Weights of a small mixture-of-experts language model, trained from scratch on English Wikipedia: width 96.
Below are experts of layer 5 (counted from 0) of a mixture-of-experts language model. Rows are named router (the router's row for the expert), gate (a neuron's input weights, with its number), up (a neuron's input weights, with its number), down (a neuron's output weights, with its number) and show model dimensions 0-95. Each number is 500 + 40 x the weight over its row's rms, rounded and kept within 0 to 999. Numbers have three digits each.
After each expert's rows: a language model's description of what the expert responds to. This comes from a sample of Wikipedia text that the model never trained on.

# expert 16
router:448519532493447505495519511501506498501572507546509536561545486634573361491552454502451490486536496445533553484561514449526548441527488515479484490517508493483541566466454543507535463437529491503537456549550443475490515471456503521468477539454503489491535410497489487510508556468473453474
gate1:448534497524541436541613482491503554485487528514520500508520459509447509505507503439461467453541427537501558476509420532470522556527580428499548532520528506529539500523530512450562480470482434546454517583545485469526474531532453506544449496425473562534467515492433557524550534498513487553
up1:549515506444503533529407542540493470491517448530436446522499521483483487542517500556496512499494469400480438532504518475527458510493457470508486476418504464501448505485522461539437481509473571484551500427473454522519485505530604475445615502525484508517506513570542444409424468511498500495
down1:501448449521516556495468495549494512477503531473492480474551499465480473565493503525495582392495502464516577499483462523502459537510529591509518593470431524485551541482543462406507526439497532532555481522488455498518520544483524499437541458446474542472481571499477480405471449492580499483
gate2:508518460428454519470411478503570563500514526532451450554508499539511496502537475523502525523508584471482513494487443492548517512500488479475447454530506543515612492477464486439517550544562526553570467480538560483612527559481508517504591470426449557510549490486534479464496502479488506521
up2:507519525576514523524558522478423481502478474482567522482432558504494479463439536496503544440525358477534457460508467505481518489466522450533565551523473490500445493523544472535444418478454447524503514522469480505428492387534558526437496521559478447478490496514457534482470471501520510500
down2:492550554538526488444489456490523539505457523498539450534468528483563461511474513455547513463472395524508480548505488534552497507487541500518491485512457495434479434538513499538460480434542474497512604422510465550534478415481568504457509504592485425503451442446522507522461514566472454547
Dashes, pipes, semicolons and decimal points between numbers in sports results and statistics tables, as in 7–1, 28–13, 678 | 644.

# expert 50
router:478591500496470544501488533453523498429417480528466477533524476444583489442505495516487456503480509524497446515530469455494520513503532571467478498526477445497530516484519486452490414546480489481471488527506483455506548501428486499467402482487390490454498499569518450584590501455443433486
gate7:477439541513514412518493476514511563648524538483488517507446530494482447498583480494465515522467502500517551532549477545513521529465498543491468492494471564492514522457506535502478518518459561500478557467452516540606470426489473556495536571465519438519526501497523568462484549538544432541
up7:523544503565472471450411539514475490546502489464491422429517412491449523588539515521491490504487493472504555418514501486447546578521470424489426492484522500571493510504554509479493506488461596467531536522469439569494460446510534571472502509458456510473477540516437523476482515456535517491
down7:470509515457484494539510501515500498449495493499586480478411560509466475578505512506515512426475504541502458577457447473539566520552502519518564508475455464474471573469573436536501494462512525515496489484525459456411529517528430497470442509523515489589518558493495577564519508511496425430
gate8:503530517466462477557426495512495462507540514429583571533469522495511562547527573472484457458489503483483484489521542534557486511504518551460486469552581559487517472574506474481509565470534497546512454583430546516403451473562497524502497470484557444462459467472487521475512517412473470475
up8:495480555433489481467508485479463495580484553492486445545475464495476498518497462485493480499451475520474515490559564471528539541502534452491416442477516555457533592499524570465435571523586532481506498540429489591537495468541472521564494504513529459555477469412453489436548510484487459521
down8:560462464441452562482588515492512501551476526510510504462589511452583513442472508411489563520515501586479439524447507542537490453512506492493558605534535490508479515546496517525503536557558471491508495489459462487552445489496535503432477477504490554479460448533482538572460512547545489469
Pieces inside place names and compounds, such as Red-ond-o, Diam-ond, wingt-ip, T-ank, plus the space before years in date ranges.

# expert 51
router:580450508453545546525527531473509510513437461494502505529483470466520554515498479448497493509458491472461435476449561483531474514499527476535527402543420446504498495490478527493539523528515441406489539419491441411483452516481499463479445511519465499562486412511451491494454561498429567458
gate0:550456500487488463578537432469521472462426467541495523554480504443499479564502548492551508540523459542539419530512497492449506488534482475516522472581559517458489505494458426511539525488466465494500493520473526471460481519364463535584502457541425463449536506435456487504450523551494502459
up0:457494500585576505447452548531527544551585514495486579485512538495443498510500561538443471488523567524570558509570462520501505504478529503476441523476500474512470529508543544453491539484486542495530495556512522591553563465602521517510489514452505489474427559521558542518539526468500442480
down0:500508468468476424540540455467509466539464537530509574569448535412452498561473550545528522586500454532528473535505524513476512507514526533493536464561516485497531534499470378535569528503456476533587488509514523540476448463495505524588486463529442490419525540450502503516454546523499505528
gate1:442536497510443499440435488508456529563497478458574547512487545537487506510442527472491548478451564486532538469485498514497508511512514513475475458449555472514507440494582390442493583470526538565482545475480495550518503404554511538454500468434415488471508520494474523479558541500451514450
up1:464462527470491514531474408509461521503524482573489575472429524529510514518507522469466493492517506456529488555525510560498529455475448490489524563551520547450448412524406450508461395485491493555503497475492544515457546529389507477457500552542573401486487489507521506447519493508508494490
down1:501481478528437449557514467501515444547503453540495551476523505528439480498490562501535498576510397507564522526462499456548556472470478525485467475522510551441508534520401469469477557480445485433542492489526544488568479459517537487525598487436477506487443422475464487550480443520491452459
The first piece of capitalized names or words after "the", "of", "in", like Los, New, Mount, S-ylvester, Website.

# expert 44
router:600515492498577533540521465473454536480482498476503498531584508428552561476479505505477545489505527483463535566474486496483502491563526495497534483469543462476520557481497545424525526575493443570435456499488512411456531570480482454540503463500481478472615467511526535540542516551466524553
gate1:539538452541389475530452553540547470564465502531520458481498548543484498475534524435494551446441457506493473543583496508465507503496488496421441537498492608507491520534499538446486465473596557524534541508464511503500555462487509505542451567509531438539488448535525512562460514495523457509
up1:553519537429458482525458458479485563534521447505493495488507455486487501554506481421502567449480518501520493498509554511469429520480523537473495556565464523544545483591467517480504475488548453398520431452446579483461468511511450524503473452495526505493511451592543516477443554418490457540
down1:437558545525494449498524580539492428485510441501401556501456446485463473511485534455588517543539547510533469544537507590487479550504468585446429471504421522492524513502535492412422534515501519533502478510546488486433529473538462488526461500509506505486528487480481455516555522497538540540
gate2:526438554468608534526464477564452523475532472513508529472561483508518503440479492430509425477478529503508474496502504435489491472462549505492505584546465477522540584548534499544527430464446509468459409486497491476489481542535476590493471478538540500401496541474521533494556465501436536478
up2:453519442504504509464525474456511519538474506525535488504493481531478523532487485552398507548484417487496464559541535572537518444560474500427449454490610555486442484471464486456501438498485516458509531589565460532469610451493515529478492548449492490545520464501436517522453512506513527513
down2:559467438536548464501458451462504502462522468567472464544523449470512560466488586470527480466460548558462510491459540558500474497517490533466500484414547503416504511424434517509495522513470516429554444479543525474476517534526558520508508526411458494514468571418541551446526511461533491490
Opening lowercase or capital stems of words after the, a or of, such as Pol-ice, pol-icy, pro-sp-ect, prov, organ, att.

# expert 46
router:585479477421546546501494519500494450496509531567471506440562559536557528464468467403509566436497502534542424465477511474541497491431483458487434525546436541430514585496524478493490492507502513560482500539457451513538512464444579507518471484508518473501479500472508466466513451569463554532
gate0:528506508496642522544491535605454501547437464521463513513569511511474467508554495555520507543433506481525496528515558502538457534497485519535494472519538524495447498475505405526502405455503530509509507457541469583531450476510533488540430542525420587511522504524461500535495476492531529482
up0:500557538563503514493508575453571469500550485506502474501473460508524551487405533458492531472488418546501480459465519579517511521513456486508531508468534510531498478395511515609593569478443505482498495500418507448444494465507477570502477462489518507550451519476567525500443507550462522494
down0:565455525560492404574482494619494502490487536575464493506472520473460482446507533479527524596490492501534536491457471451550483488494473505496448495476478530574499504455524496447468484531561522537498503425477518503481548507487495457491473460454510493557481512532497551508394551499580567558
gate1:494543493492517507549495467476541542482474478543520463510478412506492487533530404529440455491465527456469507532564518558551443560477473507527533464398494530527486501529430537479608522471551516449497494496523480475456548552498474513570513451548460519460549506495546431490582471452556508466
up1:487503605525499498483474436514479515486477425462536488407529497601511505542521526496478553493532423486433488522484486445504477475515426459406547507522495495498529500513536493493456518529501545451560531526454439521484531491417511489577510534489577533482536459512455475434499446537553477546
down1:464524497514541407520513448511535483552529542473491440460447519495437515521533520552449517416506488506507519397516494556457529510527487506534520497455505494538486430533470526529513513434535493435588529504478496429453515528546473591516459561459439403468547502537481492556504463468525517521
Second or third pieces of proper names and rare words after a first letter, such as Cam-ber-ley, C-er-úndolo, U-pt-on, p-hen-omenon.

# expert 42
router:596527489540488504539508557562402460516490542532449484430532554546537477442487547590512459411447458453519541476497452443527517517425503510517493444462481560525501504494445451456544475500506508494458538507533489518443460432464406457499527517484496551513518504535537502495466481469489508545
gate0:540462561523551472489581518548496515475470480512475494523505403463492534523535462506469454480535530460409475501440522462486518407467507452435555516484429416501459501579465558473445491509516460454500473487461440459467463539488475504516448514450525485444498531456477455497455482524470522594
up0:453465466490489489489431523488497535549450506485492544534511586506514482448463478522531565533506486553523552513510499536489506487483497479490417500484606551432480548378468498579522569483484505506541488540508437498487510475533526502500531567553513495572455443578448484479570505462486494439
down0:486441502392431507520476506455505503495463497466528503525535458553533467426455504523472480477449477545485472528518476465584538431491491499509490433530504514511574435511457529498481548527465446444559483549586482464499501494538563527569533531430462456504433470498541430480499530529424472515
gate1:481475422498461551431524536532496597462441496530506505490435496446532436565580478551448495489542566518532468545523516493448490450560450452495457532450454502449492515490508504482565508480492513448533510484491466541527556491462483512565571473512533566539451543545505575477532500465558494467
up1:508511515482458499431441575457560548490530450505477486511470519457508489522583480501451536482488575444457502565528468514528440479478478549449421512555485576440488540426505536475508535442485512518529536515457493509537555428514473520496562468539481580554474502515435580449455478523487504491
down1:511450483555561495443487529563529521483406520540465484454503485587485486531540505444567460462541454534483458553561508489486454476522539462432475484502468434524452541571478470518472539552515529475547487438526560559572453576458474517492515468486530532492508559500456484528489437499550521547
Articles and function words like the, it, however, these, commas mid-sentence, the ideo in video, and markdown table separator rows.

# expert 20
router:548523476583401499597483475518415498553480459579495489554548424565558484468460490486532503537589474568540473506512509455519477529523530514496498487557474548477470533496472502463497485532514481545562505503515547460586500457466527514483459501505444497460551483515474503427517524432496526450
gate1:517489408520490565479575498491479509492468509520516548490497506472484539529501475555445461522502397442484490476519520445474523455534535386502500509534500498480476494481506483547502452493473481477522475415472492401497483509510538432504479467515529512513488518540550572529435470556623590511
up1:460505462563553551538543517557465511460416552506484428483552476467506504447512497513492497464536481546488449444547522501486542527488491464514566571391469475487452590477517567490501482443544523398519510495449489477465499519489516448494432526522541538513472468533455497580516471555543514507
down1:538492434534471556505490506526524484596500472521489417498483496467541498436493410534491470531485454533457497454552473561432491436534515389523491534545510537506483503546493577416556517494506517455475485474504487470583487551422521532502475551473465490529469466508506507479555453514421502529
gate2:557401504528527486458492497466549520420487474454520489527514521502475514475511466473512530423500496504507450521458570534492449454521506404496528501490464525512474455565537501527480410533420481538563513536559527547550550480570484513596463497517478449528491519486517470517509511522552464609
up2:421438490495499517500465486520502439577524443481479426541522510509504486430422517580496482458439540453503523465443555425512440450498480426526507500437516498562513463519541495517531440463537528535476547518489393517474453408531482527523443544534485524478539501478510478520495463513516459529
down2:488578500568441443557542460533505463492575435536462462549473478538520566523518492537507576510581441526513512486454569502424487468454496473550523470578542486475552553525549423442505506499473504510485490446480497464507534486561506514525565499464444493454529448524488501495450498434539527483
Pipe separators in sports results, scores and succession tables, often right after a number or name, plus semicolons in lists of races.

# expert 8
router:544575509508530518517472518436529441418434466523534540556466504420461516535484414585503419525509549492544490546539482479437525520524495548482550526519455447518513481494435478505438458520450463459487501522459443492484475575467525495523500533548448519501509617492462487526508468497482540469
gate1:438492486508430549483444442472418493556496539582552467462539465519515526446504545509479521509534448486439435575548464487548472514513465465433557442508507530449519450506480517475470473425532516533470525507509451570517466502580495499539505485449510482512478472429439494508476471537580457547
up1:445449490545403472455488493500452504507471557554492456397505522542496577503513499484507507511467531515481468588594464471503495503457550526486532532478508545567476561511522567492472509520551505576488448513428534513462545440543420529511509524480486527554457457474498505475450457520569528475
down1:503488549503510461455555434459555571450474506482421404562451475526476503469488478503477487500451566443512452528483453503471566496466490507490524456506461542444508570532481520455455451501484493503427448514483495499452469516517463578451461506519431501478525510425445510551559534460455479423
gate2:499532540514500490570603494435495562495519506530467542544444535494475530454479486490541488551434470503433522454453425481501504611480443496476513477444533432533505485504569508566554492496515567419507505423489504493525481566498509430493511483488465512540580517519532443550504490532479483511
up2:508540486509468570505547478506510504484490461473563501575530514473537573474448510559553491521507499599472497445504521568523508495561485536448524498387525408572540529497556466531586508517527556465507538479516498538556469511533512486465541494484479537477580504455521458554548455524488504554
down2:522571483528548523463525511441515490516509491511568546570469464428439591521540494503412468504528504538491538476526508556523522541532482451465466516540492492457523532506410413458480490499534508494464539579496500435462551453525533458466491500559505531597459449453473545541554528507478473504
Middle or final pieces of common words, such as exha-ust, fin-est, app-oint-ment, acknowled-ge, plus the space after month names in dates.

# expert 12
router:584492459531511550482613482554502527530514532456440526492480487453533508405461489475525525443559490549493451477484523559424569532567534487504507480531481506519528550588532525482503561544483502457451493532544504508455507489531554425410492493521524497481463509479452500524476497544559570498
gate1:487484526545426424493508453511448532550479524467503515499552475480508496593515501456458443587470517523515472446440490475485514453462464498467572486535588525443518476482432541575445519563444457490516488507470438558508521435470523525508577525469491455564472503528510474541502529464536527444
up1:493494573558490483488506491507562496525503489496464407496559435459476488471475490440474433535476424508541431411545441518495477462474502482432540532459560490494521509520445529564516507504488514538485475525483447538493496498516445434502419489440480506532462533502430388532487441454524482539
down1:470545477440519561506485522534518485477525553449434445521510498575521520477477482528508474533461525539537472511514534578548556490415545520427513477564544430445504551509544526489491476516465487540478596414471484479459446449511550481514427462480515526516476495560501515444533491540488421440
gate2:454409546434530500498487481507455495514491499546482464495436489540420456526496450499512555517443472464454512514516474512491549544541451528475563506472514549569530502477539494535451500486556503528524491470508551468479468528485474455526567499458619457447527529435430488531553381511535526495
up2:509516461515532433559502482475555486544476508506456462476636528537532484467496457510451509470471462482573496549441513428501486437474519484513523476528416527487507466460441486429517502499408470426461548537527467548525538471458450514482474494570393519514511531461533500492476542494523470524
down2:517440507454507468530469564526496480492533495467520450497478497483531456450521586525455484537523453446483539486542484510516510510437501570561431485462418488562529404525416524610427523454466485494500505562480510499475456498501499505435571486517482516533494409580514532474495496468500500515
Word-initial or mid-word pieces with r-clusters like gr, str, cr, br, Dr, as in Belgrade, struggled, Armstrong, grid.

# expert 55
router:454466498491519535514455501543523529492471456464488491634492508433550549469448470472514505533504564541382472404450526500538542473539509454565492469538488501490451536443497506538560529568488461528481552473542533496583509516520449482461532472444469519553507490526500494506474487466424494526
gate0:429532547504470542493433507489587464481492504450492450477488471388510489466487532467483484501509539570485405474504489501540582487465494501482468485569485506459483516512537550507517488559483615489467543466540481556538487454484560548430501463449490475518463503483536572422519510508498552455
up0:530499412494548436523543538446475539498541512515469589512475573480449514560503459500465506574519480539509511562571540547523514487497477414499475428466489491528480489478471486513458562532510428569555455517490460583550576486483491460530477514508515476520528551527482499501507401546528543518
down0:523511520517506495523496490545502574513491473498441451519500454512477499549501490552467472559519570435581595479503516530462455495527523581481469523448572496490527580490515556429465506501522563499454459527495461453503579560485531491538508515434470532511508487473626454496462516485530556543
gate1:525529524581573554490598579523520484449491477530472483482522478507497549553476532464482553448492485511488509516515523479532506525517420596507505495487505537448492471514518452541502497541540487406528419520462520520439534467468566503553492493489556547530465485524427455447487551547486477407
up1:439461478420439468435407396595485465579521511518476527483421529521496433489487449513510527525504465483493472464485471526472508494478507414533455474421494547541533567496497486424486532452503540553477479515526508513498468523500469457500447513526451568464570510509475500456513485461509463521
down1:489515443505465546511518524486451491526494507504558515572526494579466500452481415516509521543498527443458433519498554495508526452489497448554511451495555579481517547379494455469557490516504515543423539511464589512553491481526442518481561472477521543564546499513481450528503546411491501500
First pieces of surnames after a given name, in lists and rosters, such as Brian Car-roll, Bob Bur-ton, Elsa N-ägeli, Smith.

# expert 9
router:495513484544428497512541507489487553512525537559531572492537521568520470514532490520508566464445508538512493544539469469493538587482426507543503458521487468463508509489469512478528526512463515454529474473459578489590515491501511568530488476518493412553526378507515550467510596493415507439
gate1:488503539536502468466486430531538514421443477384500473525496457452470561499455511528488470508501510507497518464512579536580520527423559570500436474420472546529496463493549533596405520475499544468494519502529461532583510447508478519507511489488542522494438522482466514535450497525484528463
up1:485510438509438522503456446560534499477491545514498472502352451504490456495493528567508481553537499435518539522473585463471515497505475446557499475435500567537472515474578429445527469480486496461551504563493485520469599498503516505472506533581492507413500488472528447493514487491467475508
down1:478525369480531504564512434464474519544507409523428485516452478496527460521549490508511504500524541507488595485487518488506430509455488487471452471554498547465471451471557508439455467517510429510535487515562481548474555473529454543503532515488467548485575499529432465538560538536546464550
gate2:457477508583512526488520506583394498505520537635519525415502548537466543514483495503459443523492525519521563500420564501458532511460501496525534474499510490546477420510525516527531528516449436531560522519519534510482553467467525462473529492545565504455503481560513482524485418524514565489
up2:535473478506495503495497535431601472489502517455478509517495478493524493527447582489534595447529389519495468484503536475569462487561456476504481491394534392496516537477429538504518547500462465542460456525464509460444474487484499522520475495503448479567512481461485510484535523533456414537
down2:491452543448529531486483513492537417441491516459443513527564417481424440489526526532469495492455539438505505530523492524438517489555459556449479484446525515506434567512477450520520476491598483544457565529476526471562521502495504482498559493489439553552524546504505517451427501481518401479
Digits, dashes, pipes and line breaks inside dates, scores and season years in sports results tables, such as 2014–15, 0–1.

# expert 15
router:445466485519482477447490518523547465453493494498534559478540480578550495516538511432488494434515449459520511442505500519483436435516498557514570566480541404516537466502469474481479483464494385438476495511531542545482450539561453473543472536512464481533556544545540509478489434481476581538
gate1:498532539513487474509491490411546527495567481607502510475490535507455525552506459591522502499471490472453437550489415513525533510549453441525477503591495479464474429553550487498555527473457493494487425596524529492502469541432465483553527521518538463443478493502422467480497550534489485506
up1:488518549492468485527515486513489489500555577486544587506561533502482482564466560494470536496473507549432519499506503462544468489557564571572477519513560460474501476487412450492482474513420507456521488506504533504468364455521533521472500533441437501511493495458585554547512521515441486465
down1:535531563487476606475601532462466503490424449602524548512521518539516518548489500499524481475507470477450477490461465518525446461575507421462519576561474456492543552441494464537473515481484501525465512512466592500505535532536436492473452513474483537497476479513496527464528436475521461574
gate2:487529510459559461613483445451457495513526481447480492539481556489482435480479434522501485526450528503486549531618462509447513516551508537450480473515523539422432554527528483510424481487512552470533549481476454494579533527485514478530523533521494524559500442448453501509495485516522392508
up2:464479558471498452478488446491475588467479487450491545523537484455502530486497481434489579530545495554497473459523493509487512480481546456634485475508534534542517572414496464580506543491481496492500426407404539507514500513522510478554506518505529509493491483430491593514487534542516525544
down2:517547486464432498497527453458506421453498512490531526622518457551504546514439486526520490515504446533511437533557526555509475542456508482563497501485556503578477540434454517472531542513497545592558452408457539511558493526465506471537489490471470486475541445486503521551557529507546534453
"the", "of", "by" mid-sentence, and colons after infobox field names, as in Founded: 1979 or Court: Appeal, plus title "=" lines.

# expert 21
router:575570475537486548466490446452531478550514517547502487539505465404538562451460461453524541507515524514493450524432467534484466436561546509530558536571454431573514538572547510507498477490492509488481531523523520375532507559513482485489503475504506546506500441485487475564466488502508572473
gate1:512465531493556518508439426493457547562554485482474591535461579436511453474470546498450489433479549579514422509507445457541518504561523460558468488568531521505507468558532491479496480491429448492507546544510493542571415503526474536449531523507466493544474505528516565499444492524480510501
up1:471495476547495508584534561542505376527441542457570502492564469566490535479503515608521471458523464455496563481475544518499428505513506511539456486458488544465465509489519492477473525476591447444474520460508522513470527468517476559460434550501583434496479510500479505538506494500497429506
down1:488546511480523509478455446444520451530517491508555467473512553556444556533507439570496487466572463614511486536510466491478470583540502457543522518516528519487572530531528531549447527460445484513525483561521468459496491541428557593471485532521484498480580522398499476484528504481493503540
gate2:512471514501478503483498474494592417508482512627481507493478490468490485506455445517509514479577529487505509567539551534517553422499472476463517533519490474510468497524382459485554501478490419560463457514562508487433498528492481507445467528539578517497449500494423511505506507448474439422
up2:504516479556551536484546498463521478575537519619538576530517473508534472533504463497546480573542525478493496439485509498520566506493528514499441478511496456513539478525452578534543393482472453522439427503542526500493505535486493501416472477536487527544406467513432544553532482468504458529
down2:517505547517407454501441533557467550510529458453461522479459447539493468576455450510563444489511490495402530530494513513552556540513484455492549547443538533425543528527509510539469478554430525445401511489488482481543400559499526534499480525536531443445473501474507500512509510477473494498
Word-initial capital or lowercase pieces like R, D, J, rec, and the "ult" piece inside words like adult, vault, penultimate.

# expert 59
router:453465550488498546544534491485491457541558503512486507424440477554491341460527442505522538505507505480552532579490499494548523495535456441508497467488462520473517426545489491486489501538462515494519468532541466566454538493423511578512475502507488456505485486474495454535541445540412430456
gate1:470517445492481542504528518529543491524466439546466486476506511513513506560563418437432543471492511465454527436601454536509469469513480579490533555511540482450457514530498564541515537456593583430439511487460477485487512482531545474488504494495507586456508489499509572502566557523519537513
up1:523470414486464524493460433449560504503512595502526527517461535475491469532547499485501465609425493512547466530425535480490480505510560499511529449471521507485521430463431412483521465492474449515531524485477521458500524503463464488550558451547495428513542502404521463484453486564464531536
down1:485462550470547458510459469466512463477517487458462595477462536479456456502454496523525483505489478528503450494505491527456496502506521488527539411566478558608498480454535418481520438465438495477551564542448466519467555500475463532516488558504579520579563491486549423525538513507464441522
gate2:544517483524484476491545589504553514524545582537479520432501616527517525546559509529529548496506458530489507543488479578480441481493538441427533471531512537540473456481489547455525581452498479461481491491494536437507550502475524513472563540549480429474484443505459518525551599530516481483
up2:520503499598459493466516510503537529478537585565494515413466556534485534499559538520482567513506440505589477559462503546469413539532498456457539401498525473510476486509502494463496590472518526432519487426458490455497549450473550497488504499500538465499528425496513552434482507521506483475
down2:481438519498489503541508479448506431493529558474506526533535498459530445537569508496525370520514507487510505491545469469558474451439505458581487506471604478524468551521439561495493504490515460522447493536498537490555476541520475517470460511460538519519446542443515453449539589452508562565
Percent signs, line breaks ending sentences or list items, colons before quotations, and table separator rows in census and list text.

# expert 47
router:561519474449491506517496503585537519461490526485476438451439480387554496484429483480508477460453508557522502447428460511518468512473423477474483502519506519456514555581509503446535467502471464490484488477504425476466487420474532512525498549523485529550561505449540550504465458618503511550
gate1:490480508543446459507474466515432516507626519547543534460479513589451487514605448464524534449456506504500522524490408543434523469507493449504506494538489470555518481519463455461516546493409481560583524476510459489490492490499435495496588523448451446515532525532522487484465503515526471522
up1:515429531411509505521574428505523543536479497484472480534483437502546471505512452440476486503534511502487460525590475484437525568500505487522472516497443583422491435497476574502468461488547430444490471558545520544481545464476516534523516476513497505505526552500479511494510387532589459533
down1:475505520440514500502553501499500528522463476401520551492480548453504619462464490458452535580507559449486571434503508410514472528516406549529523467534438501551445500521505515454445560482490489513523454518507486440607525491481511515528508496546535504495496475533469442549518521474538482522
gate2:418522445535500534486512525472468575585502522495457516537533533502437490475504489543479503498450543520489523485516541461468481511525466504514560380445594429573455460471526496532478519495416541459519482521528588500542510521533557384492476503435498483516526514531484492471514459487486531479
up2:558540477414507532540490500523512435471564461437495434543484596447514496486461519381485467447494514475501504516447486529477442494472472516520503479557465491495580503539488512518534516478548546496516546487440470534458470467504534510579472447531549483567540539409569522500502489491496552458
down2:489422546453544485491514574509532445509425502524489413462454440481467450559474507538470488585456507418475458516561509459474518546449574506486419463511534455505498504475491492494537456483568505551438547462516540558526501522472535524473528539526479529540522444559486524463454496457457460470
Vowel-led syllables inside common words after a short prefix, such as prec-is-ely, ep-is-ode, up-per, disc-us, un-it.

# expert 14
router:567575507557565548529517513461465537483464548458469532392507485512513492512399484535513475484513487493494516485462521515466544574485500536540509526471346488459513516495493472476523444522456428426483511554480479477485487529505475454523475484536552500436429530477450482443478481547510474484
gate0:536505525535484535535460508449474494508581539570520541483512450466552466478504502506565491516494562565480490504518491493456484469517467575387488540487435517533509478492489427594461482498560485536480585478519425523496485478532459475534500478500573492428514450561487472531409507518484430522
up0:528520583530516532559442529513484470572540480502439522481522507451483439504477502533546466434503496587526508494483557486478479446528449541481491463536462471513498402482421479540445518446475540508516526488541468567494452474505502499535489438530523483506545509588503480521550503429432391509
down0:510507454492542512481538479457422485492462540544504486485502477479501495476475440459527562497525524513425477466511460535485576507454534506476473556457475490507594463529472421438517488528461451481502570511531536432541461532534496407517492537452549446426444493489382496544509481520445534533
gate1:519459541490527510493464458495535545548482509482470512506495471498537506569492424547488474455470495491549476505475607591512556434453510468482453609401499486475504521517421511470420477472476483495430540523469507493501561470465525424436479524484506470428549580504484473511491529501523499506
up1:517479461405552548481448488530564435571546451486488468536411498496483488534454515575510528496449543514571484441578481527519535492499533499489486512533494487466513482421517517579509498555429482478544493453533437550458499509481470550538466540451475496498485511565512490468459501426587502522
down1:477542441494501454488558429498517612478554573503466440485494543570476519507447519535470497531430491534497489551434461580540448469549511491523564519445531503452467538566497468479490496560451520496561476506490486473517529538455511443497478549475577490511503484478542471479516470565523582540
Opening or middle stems of Latinate words, especially the piece ic in pred-ic-ted, superf-ic-ial, sil-ic-on, and starts like ex, compet, init.

# expert 7
router:430447493440491503517567500494495526533494486533501516531461516529544424473462549408539506446484547472495453495497430541520511489577537418518474507561426543503448530466550501461536494433484494518463584464477493497542521535499453486474506413521465550564469408481437505489495503549464479509
gate0:522448493553524470571484519417536514462436517429487590543480483529467512539491526535496448468474493490512544483475468458536486595494439559550473524452509439466429431529483557479544503478466454512565495516494457531463571521479508451416515500505531491463549522556527449482533519434533532465
up0:511434447467492548512499503479468508536444496549490588502485479459520522560434439475508473494482532426540484422516482507537487516514431572530469431487467527531529480501471515444468597463428487532466531504548592508463516450463486436440477451483438489501433509541523487560488445520538516495
down0:474480445563492484527488444457494590510480440505503446500471518480506515539541535448528537514474543524464496471502491549552543536509435578452496483579523456516542505481455438560544542469492557449494416523480460496488573538495500447477440448551485532468479500489498518553586512572489440438
gate1:490447494479475519503480437447513552475587526439536456480520435486418489457538508496515545435498477489534509563535512528549502562486503535485503522456520501461508513536498468468450472450463503454484519508623459481476565471557530417432522534534494465495525551431543499501523522530534564589
up1:559477505488495463513487485408524521378503511505525530519411516458504473482456538431496562432455480468473525558471451567560519496532518497498527533482439523539527534550563473416523507472494522479471581461553508471444577556482451482442518517529468512493549512463501506536511477516492480571
down1:435539495509508479507476495459472514465482557498447541512410474422493501451529513503514524467496469492578557568435510489469512531521522475512522527494430478463471585453628415490527493492472466516428535531519507527442457435428508473494505513424480490486488500511453461534471552548501565478
Single capital letters or short pieces starting proper names and compounds, often after hyphens or parentheses, such as McLaren-Nissan, Co., alternate.

# expert 5
router:558562508489526418486490541404487489476543470564539524471486514497559494460459518549525478505546550522459531525480475487583544489497550481463479486543512498545536505507536563500517538551480452537503525484526550385443528483498542592470522400550436485545493507530481489454554485471464519458
gate1:461498495490529471541519431466472503536451502504528487502507444452512454506496547554531485479473537468507498462535485504499561487547440458549498487549500418464601464493527542471447487563564533405482599531475544423543497530502501502548386491516476525528424534525479557498488504474523464541
up1:511520514505450514474504544529504559485553542495461547514499543542487534479558455442479513502488468540467511554497549499496446555474542507451521500439531538493421501542488435541535529442415466604522445494483395564509502458458494526423589532515510451478517462413520472497506527527487520519
down1:525470521543569465419461501475558433503489410513457469502506468489444549533540532509443568525470515449536455516454469530526517421479513528527510517485530540472533475491528467480557471410527443548480435518524528511592516485509497453486543466530496544560504513575535469521487493535590476439
gate2:500514539573484514485555518554604489485467558524481545510492565501469577523532434476476491434500477487494458498552441554471554550527513488490518501535516438538483532566424501438523524498476470487509483530576449527562520554555478462434477480506473532535486493474491557484464462483489435606
up2:516479538588521513476530526481511516513514540532447584522505562531472565541487494530474505452594486436534416506595549485507504494441490555575516464566567508514455500509488534490493490523456526475526510542545568480499498486519479541479413572501441555508518540506422501472461478549517460524
down2:498495511507465430524520454421543506507455498505451534480491456472419512456403509535520519436418555499546484543616472481504538519547430537505462456433419504459482481489483532511447468530509463533488482518488513496461494485411490509450459533554479554518479542521429517561464535512475524494
Word pieces and short words about direction or movement, such as back, west, east, moved, pass, out, and mid-word bs, pp, ts.

# expert 34
router:592495496442570530505499478494490476396463535500496513504523580451551520493543485486497492475529507439425513518400474536515515519449487464506481482466512513475508545554455520478544536532443443455452498509448458422526493549489499435530454467490463525529531435481406443470476463493515471575
gate1:550460487459551483570514548474540532497558502495476567560491504429536431514515511522617480494544538519510499403507489514497507574451545521516456449487493492518508580524518526559589508476482597487491447500539446542445518568523494521526472486501487484470509494452456427479535468515491544526
up1:486468536593551453526538468513478538526502515503483463469543542454542379576552536523561493556499495452543508493493497519500506505477522541523544456442491525513438470430556489627525482444511517450522495443557502494475478487471522497528468507514501460499513490452487452562442495547492597494
down1:495514412536539494494535532537491534520485517592461487452521522466502443522473517498525460509498492501461492539396425514574511448511540515478487518455430481500496488513503408471550488540568432482448475545556439455455559484542509478449399493509519478517457500539486446562543533476500470548
gate2:528541544501478489541471491458556538458549497497555440478483464509489486545497490475537585473553448483394534518538442485469461553466498474459495453494434443512476520556590471452518564504555504577480543521462481470486508477508444460448473452486467564500496452449497518479469428530508550577
up2:511571491474525479491480431446475525475423473444420471486542508458499502573528450487526444489520512497483495481519487500415476495491490553529544525539464475496517455582531470465483510501529470428500570510539508477472515512382518581504545437527525366512477559475508499503529463523517543500
down2:476439576456481504388549544548496467496504483550487550484546542502528486538507459433521514538527511510471531516450553544508557518458579533525522525441541505475465539567546465481545578491527475551531553426532446485523479535530535462524452557497492527469475462552473522457484480551519454579
Word stems whose expected suffix is -ical, -ics or -ing, such as crit in critics, Athlet in Athletics, techn, Med, sett.